config.yaml
balance_bias: true
norm_eps: 1e-05
rope_theta: 10000.0
rope_fraction: 0.25
qk_norm: false
attn_scale: 0.125
schedule: "wsd"
Below are experts of layer 10 (counted from 0) of a mixture-of-experts language model. Rows are named router (the router's row for the expert) and show model dimensions 0-47. Each number is 50 + 10 x the weight over its row's rms, rounded and kept within 0 to 99.
After each expert's rows: a language model's description of what the expert responds to. This comes from a sample of Wikipedia text that the model never trained on.

# expert 23
router:48 41 54 58 59 42 57 52 62 51 56 80 59 47 55 65 50 55 52 56 47 59 49 52 51 48 41 43 49 51 57 51 48 45 32 56 70 61 49 43 41 45 57 46 27 44 33 53
It responds to: Content word starts. First pieces of content words after and, the or of, often single letters or stems like b, f, social, hand, psych.

# expert 7
router:43 45 37 70 51 48 60 37 49 59 39 64 48 75 42 53 24 54 54 30 36 73 53 55 43 35 36 48 56 37 52 64 40 51 56 40 60 66 40 72 58 69 43 61 43 33 49 38
It responds to: Infobox field values. Values ending a line in infoboxes and lists, such as places (Quebec, Alberta), coordinates, line breaks, plus past-tense auxiliaries like was, had, would.

# expert 51
router:43 53 46 51 42 54 60 52 55 60 69 59 64 48 54 54 51 41 54 50 44 54 57 45 53 53 55 47 47 67 41 64 59 32 42 64 46 36 54 44 47 58 53 39 33 61 61 51
It responds to: Infobox line dashes. The "-" starting a new infobox or list line after a line break, plus short capitalized word fragments like En, Pal, Cont.

# expert 25
router:59 48 49 51 59 49 63 49 47 29 62 71 66 44 44 52 62 52 44 51 21 40 41 47 46 58 63 32 45 56 51 67 36 49 39 52 43 38 59 43 52 36 64 38 51 50 59 47
It responds to: Table separators and joiners. Pipes, ampersands, commas and country codes joining names in song, episode and sports tables, such as Shweta Mohan & Srinivas, GER, vs.

# expert 10
router:49 45 39 46 47 43 41 59 39 32 65 38 52 37 53 47 45 57 61 57 45 61 61 48 44 33 44 58 55 55 30 68 39 55 74 60 66 39 32 33 68 19 45 56 55 50 42 70
It responds to: Nouns after determiners. Common nouns right after the, his or 's, often followed by of, such as death, same, age, river, coast.

# expert 58
router:39 54 52 43 56 32 31 47 52 66 54 34 57 42 35 66 35 34 53 68 43 60 47 56 52 34 44 54 64 30 68 46 62 36 48 60 46 44 58 51 68 61 38 53 49 42 47 43
It responds to: Infobox field labels. Field names opening infobox lines or sections, such as Personal, Born, Coordinates, Genus, Children, Height, usually followed by a colon.

# expert 61
router:48 45 70 48 59 56 44 52 54 40 40 36 55 45 59 56 41 48 29 58 56 44 63 54 57 57 54 50 54 46 52 67 35 58 40 66 62 62 49 69 73 60 47 49 44 49 49 41
It responds to: Structural punctuation. Opening parentheses, quotes, line breaks, paragraph ends, heading markers (==) and table row ends that open new structural units.

# expert 55
router:63 42 51 46 54 47 39 56 41 59 54 36 61 50 63 39 46 71 52 63 46 56 57 65 50 53 71 50 52 44 44 48 50 65 35 48 37 44 49 39 38 66 58 39 58 55 40 55
It responds to: Time and place prepositions. Prepositions in and on plus sentence-opening In, On, However, and words like year, since, until introducing time or place.

# expert 21
router:53 61 47 42 46 50 61 60 53 59 76 76 61 31 54 61 44 49 68 43 50 54 38 54 64 61 55 42 64 44 46 52 34 34 43 35 47 44 36 47 44 46 54 40 30 64 54 48
It responds to: Personal-name pieces. First names and mid-name fragments of people's names, often East Asian or foreign, such as Julian, Gary, Jin, Wang, "an".

# expert 19
router:43 50 44 31 43 47 30 39 57 52 45 38 42 64 42 65 50 64 42 41 66 56 59 53 47 33 31 43 34 65 58 50 73 47 52 32 23 50 39 48 38 50 59 49 56 49 51 64
It responds to: Objects and quantities. Words after of, to, for or with and inside math or dollar amounts, like provide, similar, three, $17, him.

# expert 53
router:43 52 47 52 39 56 68 58 59 54 58 55 53 43 31 50 49 39 44 40 34 48 44 49 47 52 60 42 42 49 28 67 60 55 46 47 42 57 55 47 69 62 34 63 49 61 52 41
It responds to: Noun-phrase modifiers. Words after a, the or a possessive that start a noun phrase, such as ordinals and adjectives like first, fifth, largest, entire, classic.

# expert 6
router:37 36 46 42 52 73 48 47 57 38 58 46 70 59 46 38 45 40 47 53 45 43 54 54 39 28 56 53 62 49 48 45 46 61 67 54 56 55 46 50 48 56 48 38 48 55 41 45
It responds to: Subject pronouns. Sentence subjects before a verb, mostly pronouns like he, she, they, it, who, which, plus nouns after The.

# expert 33
router:63 21 46 48 49 67 52 49 51 68 49 55 40 43 56 44 63 68 52 67 61 36 59 52 44 45 60 43 46 43 59 37 59 44 57 34 46 71 40 45 46 53 44 38 47 63 41 34
It responds to: Middle East history, years. Year digits after of or in, and words and name pieces in Islamic, Ottoman or Syrian history, like Syrian, Ottoman, Umayyad.

# expert 31
router:48 50 58 39 55 58 43 56 47 44 57 41 59 31 46 42 54 62 34 24 53 59 44 64 44 49 54 35 64 36 42 64 41 46 47 48 42 60 39 57 48 47 35 49 44 57 67 27
It responds to: Plural and abstract nouns. Plural suffixes and abstract or field nouns ending phrases, such as -ities, -ations, -ology, education, History, instruments, winners.

# expert 63
router:60 57 59 40 53 42 50 26 47 70 43 61 47 62 64 36 57 61 58 54 37 46 66 28 54 45 29 64 66 41 48 60 54 43 43 42 69 54 58 56 47 39 38 47 49 39 49 47
It responds to: Indefinite article a. Mostly "a" and "an" after as, is or and, also "A", "that", "of", and some verbs like studied in prose.

# expert 36
router:53 47 69 56 44 81 38 58 61 51 38 49 74 53 52 40 44 20 43 45 32 48 44 61 63 48 58 41 51 53 55 64 39 54 50 46 46 63 63 43 48 41 59 29 24 65 57 39
It responds to: Infobox and table separators. Colons, pipes and dashes in infoboxes, taxonomy lists and sports tables, plus country codes like ESP, GER, ITA.

# expert 62
router:67 56 76 57 47 56 60 32 47 46 54 48 46 48 24 51 37 62 33 42 59 58 51 52 39 33 52 33 38 56 58 45 41 51 43 53 49 49 57 53 55 35 39 54 46 56 34 56
It responds to: Prepositions in film biographies. Prepositions of, at, in, on before dates, venues or ages, such as premiered at, age of, born; also table pipes and ISBN.

# expert 42
router:54 53 48 40 33 74 52 59 49 54 39 49 45 63 49 39 54 51 48 59 58 45 68 46 63 53 65 65 57 48 46 48 46 44 41 62 45 53 46 54 40 60 61 33 52 47 37 56
It responds to: Person descriptors. Nationality and occupation words in opening biography lines, e.g. Romanian footballer, English chess grandmaster, American politician, actress.

# expert 50
router:50 49 59 65 45 50 44 37 48 46 50 38 56 46 43 51 48 47 44 54 65 48 58 45 56 60 48 40 44 44 50 52 39 31 58 58 59 60 62 59 54 55 52 79 39 34 62 41
It responds to: Capitals, abbreviations, score dashes. Pronoun I, capital abbreviation pieces like KCB, MA, ITA, dashes in scores (3–2, 3–6), was/been, in sports and racing tables.

# expert 47
router:52 45 61 58 46 60 38 31 22 48 54 48 52 26 30 60 41 54 51 43 49 39 39 56 36 57 44 70 48 58 39 52 42 66 48 35 61 44 48 57 56 43 38 51 48 37 65 52
It responds to: Demonstratives and reference. Demonstratives and referring words such as this, these, those, same, some, often at sentence start or after a preposition.

# expert 46
router:56 69 38 41 59 30 47 51 48 52 54 67 70 45 58 55 59 39 48 52 41 55 56 47 42 56 55 46 53 61 47 30 51 42 60 43 66 47 68 41 54 64 57 42 45 48 41 33
It responds to: Name endings, separators. Final pieces of names and places, such as Ver(ac)ruz, Mc(C)arty, -burg, -kins, plus commas, pipes and "in" or "to" between list items.

# expert 12
router:53 60 40 46 74 48 47 67 48 41 38 34 66 56 43 48 25 45 54 41 55 46 62 45 41 37 37 57 36 30 50 55 59 69 50 60 55 56 63 45 48 56 43 50 53 34 38 43
It responds to: Prepositions after verbs. Prepositions, auxiliaries and adverb endings after verbs in descriptive prose, e.g. served in, made of, powered by, has, using.

# expert 49
router:28 55 59 53 60 47 51 51 36 52 42 24 51 43 38 57 53 56 51 42 39 47 37 66 42 59 64 47 62 54 39 54 43 49 57 55 55 59 34 58 53 42 63 58 43 43 51 35
It responds to: Taxonomy name endings. Middle and end pieces of Latin species names in taxonomic lists, like -ensis, -idae, paryp-hes, plus percentages in vote tables.

# expert 4
router:53 28 37 61 55 53 37 59 57 35 47 61 54 57 38 52 50 42 67 57 46 43 36 57 36 49 49 59 40 38 49 54 47 70 50 64 42 44 48 54 62 31 60 63 44 35 47 43
It responds to: Year first digits. First three digits of years such as 201, 199, 187 in dates, ranges and lists, plus some digits inside table numbers.

# expert 56
router:52 49 49 63 39 56 48 56 46 56 64 62 61 32 53 75 63 33 43 33 35 51 42 68 44 39 47 48 47 55 43 49 35 38 36 61 56 62 50 52 46 39 52 32 12 45 43 41
It responds to: Word completions before cell end. Last pieces of words or numbers closing a table cell or parenthesis, e.g. Big Sean, Truck, round), 3rd, Chevrolet, Green.

# expert 24
router:57 57 64 60 45 49 40 49 39 54 55 62 56 45 36 48 47 57 49 41 53 39 50 53 63 44 44 52 45 57 38 43 48 65 53 49 59 45 55 46 54 50 59 41 46 53 58 60
It responds to: Abstract nouns, headings. Abstract or topic nouns and word stems, often in section headings or after the, e.g. History, Writing, transmission, University, virtue.

# expert 40
router:37 25 42 49 64 66 46 40 48 56 41 45 49 44 40 57 28 46 48 44 50 54 40 35 44 52 41 69 29 44 65 67 65 57 46 58 56 64 63 35 45 46 46 60 51 46 45 47
It responds to: Lowercase word beginnings. First piece of a lowercase content word split into subwords, such as sp, doct(rine), purch(asing), cart(oons), ar(tery).

# expert 32
router:45 63 54 36 46 66 44 51 54 41 57 53 59 39 53 57 57 32 38 59 40 66 38 44 58 53 52 45 40 47 54 53 53 42 51 36 43 49 45 48 40 49 38 54 27 67 55 40
It responds to: Proper-name initial pieces. First capital pieces of names, call signs and titles after the or a pipe, e.g. K in KTVU, W in WAMI, Ch, Sk, Episode.

# expert 11
router:33 52 29 69 49 47 51 62 72 59 71 61 54 39 70 56 58 46 54 55 54 49 44 52 38 44 58 43 56 53 48 58 43 62 36 51 50 53 58 57 34 26 49 42 34 34 65 40
It responds to: Sentence-ending punctuation. Periods, closing quotes with periods, ?, ! and paragraph breaks that end sentences or lines, also heading ends and table-cell bars.

# expert 13
router:50 57 32 44 49 72 63 60 53 46 68 50 63 45 57 52 51 45 43 49 61 65 36 57 51 45 61 31 60 42 71 29 53 32 44 49 43 45 47 48 57 69 50 47 54 65 53 56
It responds to: Year and number digits. Digits and digit pairs finishing years, scores and measurements in tables and prose, such as 194-5, 202-2, 96–46, 1.0.

# expert 39
router:75 60 61 51 53 37 47 44 52 55 58 44 45 50 48 45 49 48 56 56 59 40 54 51 38 76 43 63 52 58 73 40 69 63 79 43 49 48 43 37 50 66 46 57 50 66 38 50
It responds to: Commas and conjunctions. Commas and clause-joining words across all text, such as ",", "and", "but", "including", "although", including commas in dates and tables.

# expert 0
router:33 45 41 50 47 43 54 62 54 62 52 42 49 53 71 54 49 53 59 36 58 52 40 41 45 41 64 48 50 61 61 47 45 59 50 71 54 35 55 60 52 32 42 50 50 61 32 46
It responds to: Numeric digits in data. Digits and number pieces in measurements, statistics, coordinates, scores and tables, e.g. 433 K, 7.00%, +2.2 s, Weight:.

# expert 27
router:48 59 66 56 51 67 76 41 52 68 50 42 41 71 44 58 52 53 46 55 45 52 64 46 68 54 37 52 61 57 50 52 49 42 53 69 55 63 40 57 47 54 62 27 58 38 61 72
It responds to: Biography career verbs. Verbs and function words in biography sentences after He or a name, such as was, graduated, attended, appointed, received.

# expert 38
router:42 56 56 59 59 57 38 50 67 47 38 50 60 52 56 52 48 44 63 63 40 52 61 61 33 56 50 63 59 49 32 40 31 51 42 45 46 56 44 64 36 50 48 39 54 54 56 48
It responds to: Year digits, date endings. Last digit of a year in full dates (June 15, 1978), commas in dates, and adverbs like ago, again, then, However.

# expert 54
router:28 54 49 50 55 46 44 47 47 49 70 65 64 50 40 56 54 43 72 44 37 77 60 69 56 51 57 42 69 47 43 59 50 41 53 62 34 73 47 51 32 37 51 47 47 52 43 60
It responds to: Taxonomy and table fillers. Taxon name pieces after Clade or Family labels, spaces in coordinates, closing brackets and table cells, e.g. Rosids, Monocots, Cerambycidae.

# expert 18
router:52 40 65 64 59 57 41 55 47 46 48 51 41 59 44 42 41 46 42 36 52 75 42 39 50 64 63 45 53 44 59 68 33 49 48 34 53 48 47 47 73 42 45 43 51 47 58 50
It responds to: Definite article in events. The word the after prepositions, especially in sports and dated events, e.g. in the sixth round, at the 2020 Olympics, United States.

# expert 35
router:39 83 32 53 48 54 40 59 54 53 58 47 57 52 59 42 46 55 25 45 39 51 58 55 45 71 63 57 41 62 52 47 53 35 39 40 19 47 52 58 48 60 61 51 55 65 46 30
It responds to: Sports stats and counts. Units, commas and dashes in sports and election statistics, such as yards, points, matches, minutes, votes, and win–loss records.

# expert 3
router:33 52 56 50 42 48 47 42 40 52 65 66 59 49 53 45 65 46 61 48 52 47 37 46 55 62 53 62 49 46 53 71 54 42 34 57 48 51 62 47 72 50 58 34 40 48 48 68
It responds to: Census demographics text. Tokens inside US census and demographic passages and tables: percentages, race terms, commas, "the", pipes, such as American, households, °N.

# expert 16
router:65 57 44 66 37 71 54 59 53 38 37 48 57 47 54 67 45 57 42 56 59 51 46 57 54 53 28 46 59 33 54 37 49 49 66 45 39 47 66 54 60 37 43 85 51 63 51 45
It responds to: Spaces before numbers. Lone space and dash tokens just before dates, years or figures in infobox and table rows, such as "Died: 23 April 1937" and "1929–2012".

# expert 44
router:57 35 58 51 39 47 52 36 35 46 49 49 47 44 52 47 54 55 50 33 53 49 43 68 59 50 43 64 59 43 27 43 35 70 42 52 46 67 35 69 41 54 44 72 52 43 55 50
It responds to: Surname pieces. Pieces inside personal surnames and place names, e.g. DeGeneres, Bliss, Breitenbeck, Smith, Moore, endings like -kins, -ner, -en.

# expert 34
router:50 38 62 40 74 33 45 54 43 45 57 43 54 68 62 54 52 51 59 65 51 43 47 46 53 49 27 64 73 46 61 46 65 62 48 34 47 58 24 30 44 48 35 47 48 50 44 49
It responds to: Sentence and row starts. Tokens opening a sentence, paragraph, heading or table row, such as The, In, For, Following, and the pipes of election table headers.

# expert 17
router:66 58 68 49 44 47 64 43 54 41 50 47 43 51 56 51 39 38 50 55 42 65 40 49 39 59 49 40 50 52 51 67 57 37 53 55 68 42 38 46 36 55 55 50 46 54 64 28
It responds to: Forms of be. Forms of the verb be (is, was, were, been, being) after a subject, plus == heading marks and table row-end bars.

# expert 29
router:52 41 35 48 41 37 55 44 53 36 44 46 48 36 55 50 62 45 40 67 57 58 42 55 47 59 45 53 68 48 35 30 50 51 66 50 35 59 60 40 48 42 57 53 55 66 52 58
It responds to: Narrative action verbs. Past-tense verbs of doing and saying after a person's name or he, such as stated, wrote, decided, enrolled, traveled.

# expert 28
router:31 65 51 55 52 52 52 50 38 54 46 45 32 59 30 59 47 64 51 58 44 46 41 64 45 50 63 30 43 43 54 34 53 58 68 50 58 72 54 40 48 53 42 46 47 38 39 42
It responds to: Foreign name word-starts. Opening capital letter or piece of foreign or unusual names and titles, such as Mons(ieur), B(ella), U(sta), Bh, Ph.

# expert 60
router:43 61 54 36 65 60 37 66 53 45 56 38 46 27 56 58 34 41 35 52 47 34 57 65 66 33 32 52 67 58 40 55 50 54 44 45 61 55 63 34 54 32 50 57 39 66 41 60
It responds to: Organization name parts. Words inside names of organizations and leagues, such as of in Society of, League, Association, Bureau, and acronym pieces like NFL.

# expert 1
router:50 26 46 49 44 27 31 62 52 56 45 51 42 45 57 49 44 58 59 48 58 55 57 46 40 43 45 37 52 39 41 42 69 25 49 50 54 52 65 49 67 57 63 70 56 61 38 58
It responds to: Personal name pieces. First names and fragments inside personal names in credits, lists and citations, such as John, Daniel, Annemar-ie, Jasm-ine.

# expert 43
router:54 49 50 50 50 50 55 56 50 49 54 38 62 48 55 57 71 53 46 43 55 36 46 45 66 46 44 67 38 59 82 43 43 47 39 45 38 25 46 60 67 56 61 39 57 41 54 48
It responds to: Word-initial pieces, music. Opening letters or stems of split words and surnames, often in music articles, such as B-oshart, L-una, fin-est, guitar, rock.

# expert 45
router:47 38 63 69 51 44 53 49 49 57 45 53 54 58 76 51 50 61 49 43 50 59 55 67 63 36 43 52 53 47 40 29 36 38 45 36 51 57 52 52 45 66 41 67 52 70 33 43
It responds to: Place-name endings. Endings and second words of place and venue names, such as -burg, -ville, County, Angeles, Street, Creek, Arena.

# expert 30
router:55 45 41 51 47 59 32 73 71 45 62 64 65 57 53 68 59 42 49 48 37 40 32 67 50 46 47 57 52 59 53 49 43 45 52 57 61 55 34 60 49 62 42 41 12 47 48 44
It responds to: Sentence ends, mixed. Scattered tokens including periods, commas, closing quotes and parentheses, years, and verbs like graduated, awarded, continued; no single clear pattern.

# expert 20
router:34 44 50 65 70 61 37 56 64 53 65 54 64 53 62 56 47 55 45 37 47 68 59 51 56 45 22 56 78 46 39 40 47 48 64 51 55 51 63 49 44 41 35 55 38 55 45 52
It responds to: Space before numbers. Bare space tokens before a year or number, after in, dates, colons or pipes, e.g. "in 1998", "April 4", "| 0"; also word pieces like op, ut.

# expert 8
router:45 69 40 47 43 43 54 75 51 32 61 62 52 26 66 57 49 38 61 37 46 52 50 44 51 42 51 58 46 56 47 46 54 47 46 62 58 49 45 52 52 34 65 44 37 35 59 54
It responds to: Country and place names. Country and region names after of, in or United, such as England, China, Europe, States; also digits inside numbers and chemical strings.

# expert 2
router:30 49 41 45 54 43 58 40 71 43 62 56 51 33 63 52 55 30 23 45 40 45 43 53 44 60 52 42 42 54 41 47 54 28 43 67 64 57 46 57 59 68 41 32 48 50 45 48
It responds to: Table cells, parentheses, hyphens. Table cell numbers and pipe separators, opening parentheses, compound hyphens, plus According, e.g. ( in "(BCH", performing-arts, Yoruba-land.

# expert 52
router:51 47 63 54 39 53 55 47 67 62 46 42 40 56 45 47 33 42 56 53 53 48 51 40 41 52 46 56 44 28 52 71 40 67 52 48 59 48 46 40 68 48 66 35 46 62 47 47
It responds to: Odd bytes and years. Raw byte fragments of IPA or non-Latin characters, symbols such as §, the word born, and year prefixes like 192 after "(".

# expert 48
router:54 47 56 75 52 61 74 46 53 44 65 40 55 55 71 46 51 63 40 32 45 45 35 61 52 69 69 43 59 48 56 53 49 61 48 39 50 50 59 52 43 62 60 58 44 47 47 41
It responds to: Institution and place nouns. Head nouns for buildings, organizations and roles after the or a, e.g. railway station, School, House, President, squad.

# expert 26
router:59 48 41 43 49 58 42 78 66 52 62 63 68 48 45 71 61 48 60 43 42 47 19 66 56 47 45 50 54 46 50 45 53 44 48 50 51 50 46 52 40 58 48 46 17 56 52 42
It responds to: Sentence-start and function words. Words starting or continuing a sentence after a period or heading, such as It, Born, Founded, elected, had, of, three, All.

# expert 14
router:34 43 42 48 46 54 45 83 61 61 65 57 59 46 58 65 67 33 47 37 32 56 47 62 62 59 41 43 36 54 36 57 49 52 38 55 55 52 57 44 57 36 41 41 27 43 54 38
It responds to: Table pipes and line-ends. Pipe separators and digits in stats tables, line breaks ending list items, and dashes in track lists, e.g. | 1+2, "- 4:51".

# expert 5
router:66 43 58 61 54 41 56 50 64 53 30 64 49 54 36 37 35 72 59 55 48 73 58 53 45 45 58 42 39 52 59 47 55 47 52 52 63 58 55 47 49 51 58 51 61 44 56 52
It responds to: Predicate after copula. Words right after was, is, be or as, such as participles and state verbs like became, known, appointed, announced, elected.

# expert 59
router:71 26 73 66 51 48 47 45 22 56 49 29 46 54 63 65 45 51 45 52 42 44 50 48 26 41 48 47 37 31 53 56 43 44 63 42 47 52 31 40 61 41 54 32 45 50 56 56
It responds to: Determiners after prepositions. Definite article the and possessives his, its, their right after prepositions like of, in, to, plus nationality adjectives like British.

# expert 57
router:65 61 45 42 43 53 53 51 56 56 64 50 55 48 64 38 51 26 57 60 29 49 49 56 52 56 55 54 54 46 42 50 65 53 48 54 51 38 50 46 61 44 51 31 33 43 41 49
It responds to: Table cells and scores. Pipes, numbers and column words in sports results and election tables, such as Source, Notes, km, Win, score digits.

# expert 9
router:40 46 48 36 43 47 44 27 56 39 34 40 36 60 37 47 51 47 52 43 45 61 55 40 42 47 70 50 56 60 29 46 54 58 60 66 42 37 62 37 58 42 53 77 58 52 44 51
It responds to: Plot and family narrative. Verbs, pronouns and conjunctions in plot summaries and personal narratives; family nouns like mother, wife, married, died, tells.

# expert 37
router:51 41 62 61 51 55 50 42 50 53 64 75 65 57 57 46 55 40 47 51 38 37 48 45 54 61 56 33 46 62 76 55 43 47 46 64 46 70 49 47 37 40 60 28 37 48 71 48
It responds to: Table cell entries. Words starting table cells, such as months in dates, column headers (Writer, Result, Votes) and court surfaces like Hard or Clay.

# expert 22
router:58 47 35 49 62 56 55 53 61 43 33 65 39 53 46 43 51 55 56 42 49 71 49 56 63 69 50 47 41 62 48 48 34 37 59 59 36 61 40 41 24 49 47 38 37 48 44 42
It responds to: Proper-name initial pieces. First capitalized piece of personal or place names in lists and tables, such as Mar, Al, El, V, Sam.

# expert 41
router:58 49 50 42 52 44 38 55 68 50 54 39 43 59 42 32 61 56 62 40 62 44 54 56 48 52 40 25 68 33 48 44 60 60 36 43 48 41 46 39 66 55 47 48 43 48 39 62
It responds to: Table cell separators. Pipe characters that separate cells in wiki tables, especially election results, plus list hyphens, heading marks and labels like Born, Synonyms.